config.yaml
n_layer: 9
n_experts: 64
moe_layers: [1, 3, 5, 7]
router_score: "softmax"
normalize_top_k: true
n_head: 5
n_kv_head: 1
norm_place: "pre"
rope_fraction: 1.0
tie_embeddings: false
optimizer: "soap_variant"
lr: 0.00776
seq_len: 256
doc_mask: true
Below are experts of layer 3 (counted from 0) of a mixture-of-experts language model. Rows are named router (the router's row for the expert), down (a neuron's output weights, with its number) and show model dimensions 0-159. Each number is 128 + 32 x the weight over its row's rms, rounded and kept within 0 to 255. Numbers have three digits each.
Before each expert's rows: "comes before" lists some tokens at least twice as common just after its tokens as in all text. This comes from a sample of Wikipedia text that the model never trained on. Tokens count by the router's weight.

# expert 1
comes before: " |", ".", "–", ";", ",", " |\n"
router:162117135158101139130121136139099085124097134140134178132170119081125112136131151127152113123147136067105111137175149126146093171097098170067206125060115098153149138138119140122115148133147192124141215190102041173107122158163118085111129120164137101102128101103132160048136051094109139179142136095123069126132119149112134105075103116141182134145059150146112175116111182121125114098090103136073071120152140118110117135144119086155172148132041201149147166158060123120158144136111128
down0:086056152091094147081137124141129157165119094153123150156061171111113132100137153082160120093147084152163113163163129119104150100131070176145176143106093082166135150175206177157125088149150155093088117137079131115122151112061126115164101120176190180107142172096119141156134104135088175114090133107122152111086077144143077096143157121135110152139150144167136109118126148151041128154112119161107118146114212156072131141167092122079156186144178089147166176083151096158148125089110138
down1:178063115182090090108104096155098109132129171099141099153150103122166152124142071123155121143184057151139108200096172140156149154245158125074149132130145128118139064099161062095114124075164142150138162177088178157113163080108188106103150109126140131157119142106177104103095097155141146109182070137098107087108145157149150116076073113164144099120164171134127090124154149124167147115164100175099137083146150146149099150103111174090126119102140086178080145140146160128124128115105109
down2:122111190120160133156119111155087150098109174119061110097111158092109094117135167140159107115132186128096108100094145164116148191127155153101099177146130122133092119161099114131099121113139054104154133129120097076112067101137134190138141136127144157072120138148160120122187130128089129135141143127104084154140160141120080115084128179160175114081201120166167089056122080106086133080119153087114128090161085175133128160133134107157096104121108157019135180095035091082127102150098129
down3:126165050149134129089150113137175093089138124120161125170111134151116163177126069101059100170114104076123101125142112099140140072131165089102121104106077097075140107199129117086112114163118171141078136127147097127110128176092125138116138118091122141141089133145156120071148109161123112142139136188102139193143149103126158152144121151112132084152181110148116163090151158081210151086126148139209121108127093156151144158108073155196135174076076137078107152140157098175173149056171149
down4:142120087103076109123085075100132153142124126077168152140130083110073179168100124108092131120086144122182164110145142140091075133117128128110115163152097042111220129120124137134126091142139107102084166129137138105166213140155110142152137154113149080054125154116152089103105073152082185149168127127115175067112104172122091112151133159110206130107111086162154185154098079119125110075090158101122197119152085122176135130063140124113154103093124146116130118141157123179138090108104174
down5:109124141175129130115063141118110154117112188141116101118111101147127169188065140094149223093166144120159133116116137187155164156099165111166097120127138154136106108051175103139075143166095131169133119101184107087046141127143128099141119182086100146108152102174092085103064114124137148087138094112169121142123099170129126118197150050144144163143137129166144180135108159118151130164125109123108138119053140095149105154100108064098088188102085160092101088125092129140140107146188144
down6:160099095227150123121129165094105099107062140129105095208136068108172124077105155106166134117128116149135108167098120137181078116128146123099156133138122132182123171078129107189129120126118132125146172182149114125119124184113121185105162129125133072127142087165162143143095165148082147159140060115166162161126099114135120111195185179180172107116104170107157134157105120105087146181153132068199149106096114118140170120133112117123183094147197175107117152072101119158141104133081117
down7:111175055158130123104103147167104083083136150141115131156151109119147098074125122133174138112181144140103134104141098119214174107118119145113124183087126156156163169124072090075175167113141131087158120143143155120129117124121132166154081167133095117173107181152135194131130100188134085114074157123125093176156103099119193104112142122126031148132171140101130085132137111107128101131093149095143068108141072154132116137084109181125068185150135087099121128226071131106131140171131100
down8:145139121122150078118095179115152194098126099179126107153124077113123133115125173086101138166130144135145136096149129134116090161139199090100168078165107160152116180128176165118109206176150155163114133152140152098130098128134122149086077069176095109136167083118064135090081095110156138081124120198156159119145088151131179121152113165179105127114123152110124076200139086065100119128127119157122142167169144130150176141128167120126143081134133177090092150173131156031186100108109110
down9:152082145155113108164168138057088173192173166168145126162090101130146119141089094138207136093131102124098058175098095092134130150199161195138152152121104152104216094143142111092147090112148051089120138072108090161151099120118160158105130063149075154138129149129149125160193132098137143124129146122154112100089073165157130123130134175107137129141155169125140159152086145132168091128098111144138130099099154174099084146134154079095154086095125056113103121135133142171135120159084081
down10:156130129111051167107116114150147141091107067132045076126130121152158169097095127104137130190165122096150156176114173093205118093102138171158124124089148143145113151176158079156186146158120121081190109148136147120120095102167152100131197103142127198062135132109074155086114152117185112116149163149141151098154164077140085071095080082085120158102166142106205101099090128147102150125179117072092116107152122092124171130123132153171159111110152162152128120127121137153138108178136133
down11:098180160125146122153162153167058093132105137117146068103147135132154092196105179111190115137110130171118133111176079097096142096121090104062198130096131166116123120091192083108139140136137161144164134078173131147155085178063147085176109143127123103162081170033116092101131090114142092073144076097076155160183109128092110145088090083154129107141128131152149115168159152157151120144122124051089122090097092135125137123116136121133117145144135130105117073116135118128061135095175155
down12:178136148129148098090131187134126080141063132115152088119179136185093170193152103125152115138174120155124094123115115121072079113153102130077105150068128112178124121080142139137148092132102101098045153124087098133151109111075118217094114113080071125134141112145068156123178068114169169090129092139111134127096076152167124103100176121145132143147108125115102088138114142137152078124174062107203169068152115110101130120154112132151105167112124080113155116165118103155106074077132166
down13:106143118114112129163149129102154187148145084101128181173162100076081140142122113164112182136123141200184137142124123171128143145158112146138160125098173063140180034143169082056170083118110092166128122152174112156118190085127132167152162130136105140115143147118104125145074136181089168096133153130079128170141146132085112078129089136101126153088053106174159148140058113086106134107165141108107131117170111111150142124067108084167096111128197092117159084136149165083165101140126124
down14:136136138127145120144145154125147162128066154142166122080095169103102121111064109115151104129170054073133120145129099156143153101129115115207122099183161177126159141123174128083150130046146101116181111134137135113091129136125118068089116102103185107141088074132091106158108123064129086135127114107139146180127047203138089161192136117130120161143075167149118128130152143059121048128143126113061175166164101143107155081117157178157172083131102125145086159142142084135136109161141118
down15:154120108129151070191172106154109090102087125077189133118143129122121072133149141114082135153156108162150152176126177144149176160169162174061144113135109135125145163159148157150118107121129171098102062119118149132144168144091105151130115152086130089097097101132107186129100101143145135138155131138117106144123106228186082148166134140103102145177135173174160106116202054141114093109111104135147117116147084081153101094188130156189090113138095107081071049137152064130158160120141119
down16:160127078166088186178108148136132078088140140158130108098161127106111093176080110133175158141130121146098124095144104140169185117151165079170104131185159156109138144110083118078183097119187151069127154103081126115114114117131132117159103137095078141093158105161170162120157160159139095108141119120134125102147146230153104189127139100137098143091187160135131119124161153108141121213143137113131124129202079073099120035160112117128137103098151089165136113134106171117158192163159178
down17:099077074085204153126148122094174148095135136081118150058164130129128117159155095101120134124124171140142143119094157133070143133087114082173118069133140108157065139096146125190074153103156086084102182137153113089075131177193125111110130126111137172145135141106125087173057116171049138171149122049143104157152130092141165098117157074142130149084085103144177205143123090134138154149163170128100156164126150139161105084137147108117118141087092124126187158127114133088154124160117147
down18:126130122141114148127085135147130148161107086166094102163122161071101103078145120140149124176107127131118188169095125083118090127133075164123161092107113114135109098143130127134181144139137140094095165149155062174075035072080109079120098098098106110131127178148172114160123091149098084104160150123138205041099119078136120111149112124135163097102134170110182119132126065109146090081175086149148154109116111059160107178127076098100167075133085117138119171134076155139110125115093184
down19:106156086142146080143150107129112141088120186110106062116074167154146014112173112087160155111176192156113083160088146092159214103144090148165139128069150138128097153171120168150109119090113111151154108189148134192122133172152163144096149110101096161144134128138083108155124167148176153130147145160146086137133153096118149145069125105096114167122117153162129079133167096071144084077129105111128120167156081127182121157130111153076123118098129097114111185095140083155168169178134132
down20:112153099089146113163150126131116096120187156164139140109097137085134156067155152077094108062166144139094128098111143152090145140082110149130119143099093132130141099071179156118156122144135129184109146119173165114158109090090103175159162102055107187152157104179087119077121111130160040165132173113179096111108118105152204086170169107169146123135119162142183153148122152172174155118134145152085129123150146061162133181178140149127141115183114182107136142159146134104109208134116183
down21:093149131129131151114129109174132098147098145206120144131158126156176131091137191140119160125108152132171143128145146122139165069157149152148108150069147116177101120132174098158161156098117114139154182153089179147110072148075144195101124226129182090166136107162062055175145165176088101166092089129123101126077127063111195150155110141124107159110126142149133147114085142133118124094102124120164081112148105118139183167116169149075065125098129066134118185155109134074142137114152112
down22:128131143090023176187129162169130096191109142120108145161124110079149158128127149106089148085177135172173135093133094078104087138131053134118175122140128140122112087193132139123178101087128149081068030112094108126108160134105115111144146158132140109139126179111128119124146094125113073113093157089106169131071228126119182147121147138151103109077137144147153109091165112132139119151207132144071127136174139119151093135158111172110159108156108106090160099122161150113083176125104130
down23:144125121121142204161236173140163133198062150184094127142104078087123153107117177079125120169085106138113108110137098107130077086122150121145135118101124111134128128123126125119156153135120062097120136136114115089138120100171086148086137156100113081146156099099126123100118107135154102144196138188049107076112159134142162133112187103118107090113108087131145142120255086098157111130083103171137114135087121118116136168071153113124084170123093130157165084129114154176135171159107126
down24:069154114170166110176078135156153149164132101170080097122109164155157119117102153148197189158080129127091147137074158115099125132156192102131087166139145107134131133152138079195095094164105107077117096052118134130117109102158077083125157133071105145174125150069131104186135189124157141067168123084149168162152110118149092150102113140210138142134148087123175120142120143123136126146142130203136134110121107107106141101146109168108152072091132087119169192108162060104129087131111159
down25:133167130158103118124125158149179138169143191133168102064095112113129118110108139158095088127138078134172140156149158093134115069112097122077124170064122134121123143134111126132159124148090115155124125157099122101169100113138098133140119126176126108150215103124085118073102093076118132144168132118161105119102143042101121151146124174062117082139176065157185151155062140180108163125117109136088132146124105179154061090136166100159117112095015124103136142155142164112163047103144103
down26:123157123102138193145143214126085087102083116127077093120178182122153117116193106084172201119160116078102147115077131101109079102159135144151139106097128178102099142147100096158152183105148127128145127128114120141079085131178153129211122104095146166158121099101135163199109091118134138137129139187186142118158106150195160160070115097150091124135150147137177075173167130167171154126116138149124114160147130120107183161143072177124107153180179114106123161137094085087134119118139167
down27:119113100120136100165139132112142202158114091109128145078132141147162113082142113179124131089074136101130127138161141144141077110099152122139168081157155135103130093168157084135139163172093040105106145150170112161117138112165168049129168110156106141198110129132104138163090049099108095105144102084160050093101170094177105121174152124152091074196117152071114132143119156116097123103119084155098088099064061134139074131119173147087167157160094157149098105117122124110108157134181119

# expert 13
comes before: " |", "%", " |\n", "′", " m", "."
router:159134157158155132112116078144160136086171156123121110129122146100126116142098161049144153124123116111089110150205142162168059154089116186047182164057125083149172138157126089139095089140091134160169193172097123151113136138196137080112163140179122102113100118118118171115110121067144096168124128080150131126084144156131176127154150161151138163104108132166111171149084154116149080137069123124131126130118129044129150118121137061146175140116069143087126169127121197077154112165143123
down0:068183117150129084166156170133170110162124092145102140138119117078125145199129107117129116129175162115169132144109156075141143178101120119129108109072157118124113128112158158139131150105139181137127140134144099124114102117135144184168182114174175156117122106148027092099117175127077189126129168098147070097102183174166145089164082143134104169171175167114140173085079152145105103191102138101100134123160142091074123107108066107139110059109073145129126147175138142114046091128124153
down1:182168089161123102154088152140144137155157162181146145158140090114099135086108144175168097102121085111181080158125183085166116085130142108103120147081082116115146149196113114174152089162121161197083066098161140134115096125108096167136107086146091102173183114160162117116136099125102143104176108105148129111122129126127139187163189134118123147138136110123127137102188157097162173145082080071137125153137119090084139146145121097145060099143160094184167098138182181183134112194168076
down2:155074132082101097085126118120094204138090119120137111142164104116165087122072156156092118135113206087109124111114120168114178086145153129092114178204090104172103132159175179128078106077138141113126111085163137107139134124136092123169129137114083165208058170124159115110111150181074123076095120133138180115113133087166118122126109120109096071115149117155178172151105137125147192104116124164158059093112109161138045109102146144163151134138164148140114123180114150114197141118126094
down3:142102096121095174120126132128177108152086096142125090129102206102198162154087104103105137176126155180108118038069149139092075093166098130086124131136135098115132120097144171136120078119131134114171124116148163135057168097101118137128153163093121094127136208136079159137121173121087144194166143142126161093100107150136212112099152111121128163096109093114153105140148105113099112082062103107124096086110127069168173113087102043107110138141125123114110201107126120062104108112126113
down4:100075147100116150136100135101149132056111129142110117086154161096119204179122078175103116121132189081167138140163111138110122145182118158117091134202132162170154175165083187123111113124149098165153147136192097158089133177089137143139099126115149135180170088118159099147167130124109152167164148138128138122115107075104110144133174190161085159125113097116159072178116128187138161167096125126129074094106050181095172152134147125131105119135140106122123212105148156169084091131189129
down5:104097115134124170144081131152058167064109145145164094067137124149108096135154104126102095170146149121149096122108172111134141174151201134093121170147132146093146100122153117141176094123150083144167133076096131173096148095161190131131114128073119146128120139141136158142064116127141137098174081153123145191127156096092095184101172145131115085106202174181157120133185116123148111109063100131068117154031132135060028137140118122133121142126126142150114068121146095135114158112093109
down6:068173146127160194181153079122084140137114158116121081115225127105111147097085116164124157165204120094153151166110129138167111205160150126148118127099115199143104150065122167135130101115131113117122152143130122080122113121149115143121085141111061083118109072089150180121101117152157072077135149135151139093034143095134114165158175175132119098133119170193171103096129136079128162156151127145158150192146123117176150150181151131164132105061136151118105110127119126078111109114153134
down7:153169100114101082116050106131128173189080087109086113126158062128129128172134147129056195114157132112108174155131155088100156180098144089145125118123112091102076174083109117081160143130113149110170100177128166112106135158136056168113097181077125122125107154095126103103154116165168123092149154147146124084164105067113178118144123167170162113137174157176077138103108092151175131107179089144136130154123140156157156076097106143103120138095102066121075169119126121158083095066133091
down8:115200089121115076199134109163145125150131105205134104136087082058087167181118141105140134149118154148115156163143136146148147117054149089140133144174160149130121117111136121068099136125131073161148080121131070099167119113123081103137131090165106117119120068163076149094126068114214102058150125149117115127147100188129141085131122144111113165127133093134115165121120107119181204081159166092126111142174111114103154120112070104107175107126147135139183106161120153194094108105183164
down9:090119088132150117137101089138165143159134176161146180151145172133086100073125069150166095141124145109105117196142130124139161194114087110093157067135105121068106168149132121146132104093071099140086104119197136091176132125100179180121207179100123108132159137118107090143128124113097152103157141153157072152157166156163064134157166105138112118149131149104136137127070131166149134071148182112109090152105167161149074147142179172114079127106182135123170165147143049082123064132122129
down10:165145114120118142120061073128130049112121106139105194200123149131091119120099116106157153082170150166141168088131090143137102165163164125148194132165133102146091128152085204138141148152145100058050182085135138171120120121111147106157112153126093101202097127118143109145163107158116057124105095136153127070139121000106111139197087137120128123099144148123093124123148152132139087182133172108138098137141117107079116091140116083138149172141120156116149097128168108113076141143125104
down11:089131150146097146157123159077160118102152094092137151089123173077185095112089125156092172137087144133105163112185131143100062199152119109123131125063182143170121130148163150156144154099112145112143150146091170141115144067105124064136133101160158075132208109124127129122135127135087119166115119080155096075161061086117169093151064100114093149146128191110124142051150090165115174116116125143134120156088124130095104105130155084184115143135135059164125131161109061115094128059158140
down12:123125107113134178082159161109165121117192110131110127196116081156084117125121129118105137140174112152151105138088182156115078117118108124104093133141102116082132047153166156168094116114178105129134097119150109170171138100117125146207140209140111163106157128151162148119063136122158120074145052134125118124155129122116125167158118163084107170111141090114106172085146173132157162119109080103048157114121138124086132150061027172153126073117097121152057174107171136145104138153107146
down13:135191163190114118187085126125076146147162139177150085152099171154112126114139135101134104098148139170095096043094113082121158147159159097135071161086110153070165106150106124083110156130099135103137116144147105120113125131130103124109054114139100121092117140092109099059130115135085115119120134071093126096118125199135140134095172165044130079153092152100104107126187104139159102156128121094108120116171140117120148098134107126089134143198094159076114127111161130171196151179215190
down14:108056140176149145139170082133153104099187148166117185114153156139168126124105105126124116120091153062157141154090140118108103133089155176111134156090103121125152173099144074181162154194125134120159176114100089093193083112115134141180093101143155124133078146148138097119156179134125149115137134121127117174108126157134121156128171143115125232184107087097195136091146073117076164136080098115107123101103155145113136121096158102080179129110119060114151088152064120051089101146108163
down15:132126107118080149139141095160110161102122114150140099134230129177118198102161156089116122077152172144193073142176166096111126159127145145163104145133134142125105097144152182130152157125089202053099145105109187160145164113132094141226090128168167120153158105151172179091116140094115126102140149137102143139140141161150095130134081147137157098112156132129100083153151078171075129108148060145111136137112138134149170137067132140094134171140169164166121094064154146142099137130123042
down16:102081120123109106140127102126021127093102130051154141185096099133091156092142166116130098131162147198128102183104100181139161152147123100097082156115095077164153086095105157134126121055173127135089158151135115188107117110107189137133147152157131185128108099128176148097131078083143159159176174131178116127147080109146165103140168158073128175122158109138166165112130087094135130079111133040116149124123110111092094202100135105164141161101154116109128172100151107096087122127132163
down17:092164093142150154157127183064125148147188129051150126096154185125101125159111144121147184117165181157142120132153198145114191144084103141166126099171179159093081154133098118135108148122157137134164111138130155124108116093147097093133112117095189110098113109142096101138101160111086170068120165106127107148020136145138134144157132129070162149102120109093105158157196133104186084150133109090196176160102100150174109094155114139089109167127140174125169117094125200128174130135083126
down18:137092153154057099170124137062096133177187150088169124114118161072092161130153104134103115051098088138111118128114115084126108137120081157097108126150119134145094127169123145050108119075097118026079094119119172108137127102116158145130116129134115145115143076108133073145091077192075099131084097114146158173226110129130138105106143122108095162099113128106114094138127146121141142100103138116100172156099086127141140173136185129135104202139099130125073193101119145115097155174064132
down19:169123147129119143093072121145125132115132123140184167152155141120123137131092128163156127153103110099099182114087180107087160122106192155114137148154103131078138084102130090084134103074078137070119083178144084147113172131175144201213114123102078128158155129116077179101135064115114119104153113189091127132165148127123102159170106125145147152092123099097123139158150145076071147115080104181129111131075118152088096166172189091101168183133108161138063156087102151108086070108101120
down20:145139156183098152091098097156098108191126186139107054114136130157084173124112122106065115153107094125160063122108131106132174140104131181110141087150143141123083088166135129122182139109121150092125106165112150106160084092113156114104140157091225156132142182150185081176122194156090146127128156163101115094109166080120177086147127139152113135123155142072159149084144191128112109199153128147062116141149130109187132049163086134124111121108130125153131088145100195135094144103109105
down21:158124143163137087086131110142104133128102105155119109102172154094113159109199119047120101163133085110103109106139131197098119150065121134144097115062196143095139124107084158101110162159134147175175158157126136100066139147093104146128127129161101105086118103190096123105130144099092164194170091142137133147165205155098116100162105086088154186104184070137135108107097109127118164122117146150158186154149134081121187059173115101131107143144108105164150124147110120125092052181180130
down22:122130108136141125059133137122116139112081136158136112102127162127191138149095154130132125139121110114114107135127162123184123124100115099224119146152088137123076111142112160174102050105162096092099104225145141134171047068117060162100101141192174120091135120123174126083155110120103161100123080105173134122086138140149159135147051123122159043102159107179105155096125103094192150182085123114123110158132110128134143109150107168127072153084092164151102158170129104094153104142112160
down23:126087139155146166166154086154115131127158090158093115089136125122126200120159085113130139121100088147105171116122131165134128101074130136101085183167140160064111137180148108163123134137149096099186127099153142135077135128154174140123228169153140134198105136174130094169164124135149130173076131087164081134162062160153175076122123101132134081097096087084099160038153162141124108113105140161173110141141132141120098126089120148062150130108067061103126168091085115128106072100129128
down24:171160132117070125163137105157146153163126108095092111159139130110122161125126153179076108140096100107164116148142025157134100147170165185080093135154114066114078131125128112131113084142168181118139151129113100089193113125149158126124155143097070136141160077135107171128146154157118089156158105064119121113116127113112179155153043081123127168144117128096188180074102132019120155050148123098128156081158120080105142137109128108108116165132130135160139150094089138183136092134152079
down25:121108156134151114103097136102116147140083133063134145131090083137142129180099119156139126115105145173135078107114135129189054101106096160091131102137177129070145082090098118151092136125110103107072090106103137155114176109186071078121127176090170142138140147135102119106122186147113142114102057115157103094139113152126156135133140127172152136100082127070106189079077130152104124084126113165155098104144164098134130072041137091138204068103105100128236097135149120115103083151148110
down26:129154144124092189060187088048131113143150186136200136112151091132043117085181114164145191076144140152121121132161140133068090167137120180161226132173144114136135117100135132098135093148175128118085068144135103145116120100098145126150146153114162118194179157098136068114126086134089108103132116124130104143069122151193103082096129126144168156156111157177131127113128142087139157094136082122145126074099090146140121120172056159137106102154070160135151120130128143165144117116117142
down27:162129131117125120119070164120138150124138139139089141125174123096181129115115070212168100151146106118126131117149135149095129120159095095128069099128146106122074138138145078160107147116117130014138108124144138119152140182167109098091188115093118104109165164121113155128103124065102154157099113111111096161091099151047159116131142066130107136158128145117166146114052171120171190198132074079154086090152120162156167134077158157086141148113071154119196103153088126127107069111168125

# expert 25
comes before: ",", " |", ".", "th", "–", "°"
router:126117115145085108148132097123142089117107130121105144135150144071099135124139148116141118099132108082109116160208132148164095136119088169049182119079110088127085152113147136134121100139142160136141177187076081155118148206162138100077151118116140097027137096132136154074104086113096145166073129086123075146117095128078166099077091137129138136131091155189114188159065122120187059126090106132140071114134101118089118091147097080143148162145072174075105149127085134127140124154125096
down0:159111126114160133057109183123160130129134118138111164125198174166137111079126174122133117084114137094172171059107075061157098175161129108147099106103075111159091139069102094099069126123132103167177137114133126164132146189145138114133079165114101151089145186176114183080138109155153130140116085134103117088121142111163078092170108145077112159054100129115129126213113099151111165138117114149139168117114139089154128166134095112113112110130074162156189190192134097093119085139124139
down1:089147202135100108119133123042105133164170124159119113142131152174088148109164106142140139045144143149080099139148169102147189100140093150139084123157127107123107143127171156146088111093112132122124075150116124187110147124152182083097126104145121116161127122139142152177136143113182106115057183088131143151092144157129130120093165098145123066134131177145123094189119176118111100072134052167147104112095125082136077131122199147109208191115148133146132097113221154154107143167147107
down2:087197157147121148119115182129188078216094095087127140091049140109156182134143116074118103128105106148134156190115140163145125153131168141095081088106127119095064111151114076182184074121113097147156139156162130107128200103110098114163126126089118193102122156141062160192090150129083114133104136136111146112095078134123123095161110140064142125121088125157105125140116076092089128115120191120133163158114119166073148103073126137153089109143120140139168125152065127089157098149158105
down3:110140083156134128117179119189124142120112134141086102140140121212149150189120173185132106138135136165104146090173076094081123147053153091126084169093097131156117084132130170071138130107083152107176162135109173151122086107145114119138065113154117134155140080172148135116101104112087182160198109086153140166155143111104118119130137157109139190153098064124145093146134027124079132114137144134081133112142080139127183101145153184167088096141095193167112126154121107076116101136100165
down4:176130143182123176160115134119144088142171129159147155142144110117137105139167075143118096170125126102093077083127130053104092095117151113134102092154190153106099148122116123142142119136124096129114167042145139187123090158114129162154104100097105069161132142172148105142190099097173163110127126085141159164109163197145142130143113161120154142116089147060164148143129144054163175121120195078084172104170112106110086132149043146167107080044185130115136108126143137102151163107130171
down5:145133172130150108101109095117136159151193106138132120141131185191119121112068115136148122154068123137181125095110099152140077186147142161138097150097094133122067153147132115164094182103098199112091167124184144136138119071127137132093095095135178112129069133119137147147108128145170098115160156184074155165196163100129094100158083190154176111117146210178071208133115098115079117125164143150138156127146154114180131113119154181121111146132137164172162119162133175114128139163194106
down6:195068124107163183150128092106134105107103145103130111126093092104099139113116189183122074088172175115148120111153117164121133150169116108132063139088138144087156127092201107163133188150145126122166143103109143094106162078100123191101096183134068164173100109128148136168122174122189123121182130083087103107110101119177142098148150204146181167113114108177134136172117106092115199113091171088100139122137118108174121152111140100083127174178170143081125152110123183103126079105127149
down7:162093096074133168177190139140135119093107139064146096119166136110144099169188113164163173135124125142142072101164146094138116089102146142107110135172094119150161192102101086147086096144199140132092117169146128172228031075204106103150130102157135172160142123111122145118146112173084155121100138070045152185124158124147147100105152155121136116144147129107103110139145142089114134121092151121109132123089181152107113141162154142054146115081109154135097128108096085142104129144123071
down8:158020176154110082136145114149119123124101130102115122132099138113174135090106099082128147117134062121159090120111168193133110095166146190120122148214155095134142210167084182115162171159087065122142099104138111202128120116169124183067167091147117179082137149107168173146132101098115102139131136123150120153133070085082105127160137178166162130126135106133129099110057175111116112164170107180103164161140096145130093139106132106129087104125145099122173139131110122129135074080125145
down9:124157127079123121132091193139078139151092154133169178152149126184169029099152077109133145100135097045116159115166141110151118153075140064192103196120094177143104105066119133078124153124165093120126113146100108093103133117093116136166090086116116107113141184099105115130100093056151104153211100102117132125126151184091105146146178156138118093155150176093109105141080184131144142130092103118112160096105077123081113115142138110166133096100162162074142164111153129142110103092112095
down10:134160150131162189178154111175134086129131160128159085109127100140102175142121080189071127124115114192154151074104157166092105189140071116091103166078119096169073199150105126109110161088153117148152177128138192148109179156117097138097105185117177169109125169147149132131137144108126132116132117161174132047135115097133054128146136105145175106120118133128166099073130106136096192152124131119127080113166131116128111097082136144182111084119106122119135114145058073104192093067127150
down11:122123114138149076095140067143147130074172066078049124154110092109114103143166152121138090185108155116146059124093088153125160039118129163096109086146137082082138136106118153103118150114120130169081114132143068124151059164138125116119157142156124100100156055134116065097155124104125175138122137137096099165108134178172130097129164130116120154068165236198086114118166157134122124120118177143099139147099093129123110210148136113128144146119125141075114156136127098134142099145093187
down12:102160134188133067140198150096127133130127136087144117134182137101159143101167122069142124097149092195089121143126108115205116151097147141095057133119129181142095118132119110135090093128133132043081199122100147083101183141153123200164146103105127069113104128132095063090122128111155170177192090135182146138103138127120131117143111104110145172150136155140212169072137086144135134100121101107148159090146137146114154190119051145134105139159125105081095117098123125115186171120127128
down13:140098123127110147080095090111135129091133149090165119080110148045151122121086114127065133156103086092110162084086140081150089157078118138137158121079151144114199140121146134181097165141062136094106182150129134140102152066196147157127104152160097139123133154113063184159117119188146175067211156213116132120143127146131109095103109172133096152126163138121133078157129096121140157135104139125139114134088152131150159123192088127109096144122147165140073133163055129160085098162180129
down14:090154146144168125111114194162111122187142081118135140069082118120113115173131143132098118119101127119154135088101152139142196155150107121080108109148171080158087138081106123150146102128113093069075112162134120192138143146180087111161117100038085078088176159136128118121121118110121168147132041092178109166149211117141138156088140130157209100124120091124074123142129138132171098141076169133151094082133175143137110143084173130108119107117100081126184127146142138085096156117155061
down15:163123107116114181157098169106116154194207120065145185098140117145125140173106126141162095100117149157172155151135113151140094159078086082185083099147128133099115143141130172112099132135143097156142162045174131084109129150118091126107172134091064136138147115158071059146158109105112071153091159126144095113112113158135163109115163117158197136180164081158186203133085153116146162128125164098119143101099155130114093161081147089100103100078082146176150125127120072155151140174096124
down16:092126148142129091124172161083104174176107127172141105187167118134102119128138135132134157134104143122088175125137084093112121131089128075155174093104131146141090093136118112178114136137142111140083150126134134165094128150094174164090153085109156117098105109134076143128144055123102194117181167134123171131169157094166165069140123047089128151123144152126114118056137137132074163141122169047182131147202093120139120121189174108091144130149116162148128115145204096072089137160196185
down17:103142128148134122159153134128079125149158127164073132102138095109169118090183122135161097065154161132103152184065174153085103121117072122152088094090136108153143149152143199214098148038115160125161111145119123087147149241179176148118107134136095149146073105148140124146105186102140059157109109149154092135120107138123103155109069148115113137128149107188118158130146153095103167139147040099146110106101141093159160156099155076159137122107155129168148093117139162088107096113111107
down18:151125133102149146137140089145114051133107123130121072108205101117161165100170135107088144053065137187124165146075084155221033087154117164091139113087099085111138091155145156182131125117157172120134104111144148186186152164127099109123083149101124082172094086174171139097118117112123149104156148125118128058163146163126124150127154122137096102143120146089139085097100171155101141161131133146114108120142114131142105165083121125081112152082114115075107071093176099113142187089107118
down19:170086122097122097085164115085071115090113140124169106199139134154123136140114134141130113114138097098144134133134139098158087135147113127091127161104076151130128071116134069063161165136129173147170167107153158086147125124096134101094113093168106138111112103133104128091154099119126064067124095100156105112192179091160060125164160116101167179134103133170105132181144057159122139144119099130141095083091147110115154152166088206215132210143124140137106140086195191147158136162105100
down20:148135139109105153184138129135074111142090150100199109115128069121138205175103152088144118144125104057200109109115161077133146129137157181107110124180123139141133089145170093129132220123139178132144151174146143140077167115112127205197157188124097115137121139196152149145052099079132109142135105157115101080139100110182143118133076151126067124128225074154129103139162179144114155144069131097144145123149138147105115106141079095131156113137138111101120129100136152159118113116105156
down21:069139139095132173081127082112109134122077144186160181142117158123144115143085120132109147211085139122112117110107103098097116177141123129110120080118169198116076133117157120138144120075133133082113156092120132166095106088125101062130110108072184111156156136139155148101084162115133094093127193063140175122156110086150096149165110123123136129127127186135114109135094093156092150158107159068080109082050082159139119073152145136067094121118081090159123169068115144076083116120160183
down22:104123140136089144131103127136111090113139151147132108166128103135105183071135181116109128128122110090115130123105136101134122141118103102155060122148085115073077094154114156159125125125132073118162125090113159110059161141106140155127099188162160097116136153126187090136111059093129081162133089132154123101171162113154122126142199179177122146193135038110144167099166154129205171090132161106124170117167092083157107148179152125148100102178097086130055156078108132092170174186125186
down23:163086181122180132107185064140093149103092157113135161104131156112150141113132125146096132107081149107135153127107128121127133147183116112175134116124140076118149078129171160161139169115119107198112100153056100138155139131116100139138088074089114116138150187092221142148093134125108092135157150143108132145103143150115126186156141165145175093145152123204119119169105144142102170177147108083152117069139157182079053133135095187163154152100144089138063138192083072158117161083084124
down24:132165108198105152176057142175133099113142107090110140126124161123110083184115136090139041118127092111165183046114092175073113130100096144092135134096066134135184128101148114120137062121115111122146131137151090103071116087164063102094138120148071107101116135122086158112113132142145125111115132100159124082087145126130149127087161152195131095100142126048135142172110087113154172153139140135179184126138164078178093099148141143133133081068114157170163109122087134092183155090133124
down25:124158193103125144087160154115098120140143104135107063127134146196102170118123142152137144067125114163121124109095112130134105123173124186100155104108111091104132117124207141137115102101165087068101092171115119086173103098151123119121119108111163141132158101124111159132166172164116128218104126184136157143071137167101151111066121074086122178117107079124191184125108098103173103115106060096178123133085124076161070054118067173120139122176125125097155152181090143116119081120130142
down26:112117103137118123108132124151170100149189109101067138114156244100107146182151073093119096111119170125173109059132106106105142112165085142160139134177131150093146161167144115124137189133162161117148119139125102157116094106119108110118067125122182161136134154135122125084148141131105123147102072160176121155094110179086137153115102051120185152090085148144128191112099097081154116092119092115132177118141205127174072082162109144156152105094082136125141136146137203127189189152150121
down27:122090101135168176156150068109121117142083143107068157103212181156146117122125140162105185103100116172139099130140113172158114157110114118084091111104076115152132113079065065195114139103071151155169100162148104130168119092220098161122130081122152089112107164130193063091154117140115149065117196125127126139079123190152092109115176120071146085137135104126171136124129106134119122083069149095111145132171134127188138110105128154177150121089109113137153179141089126121164115131135120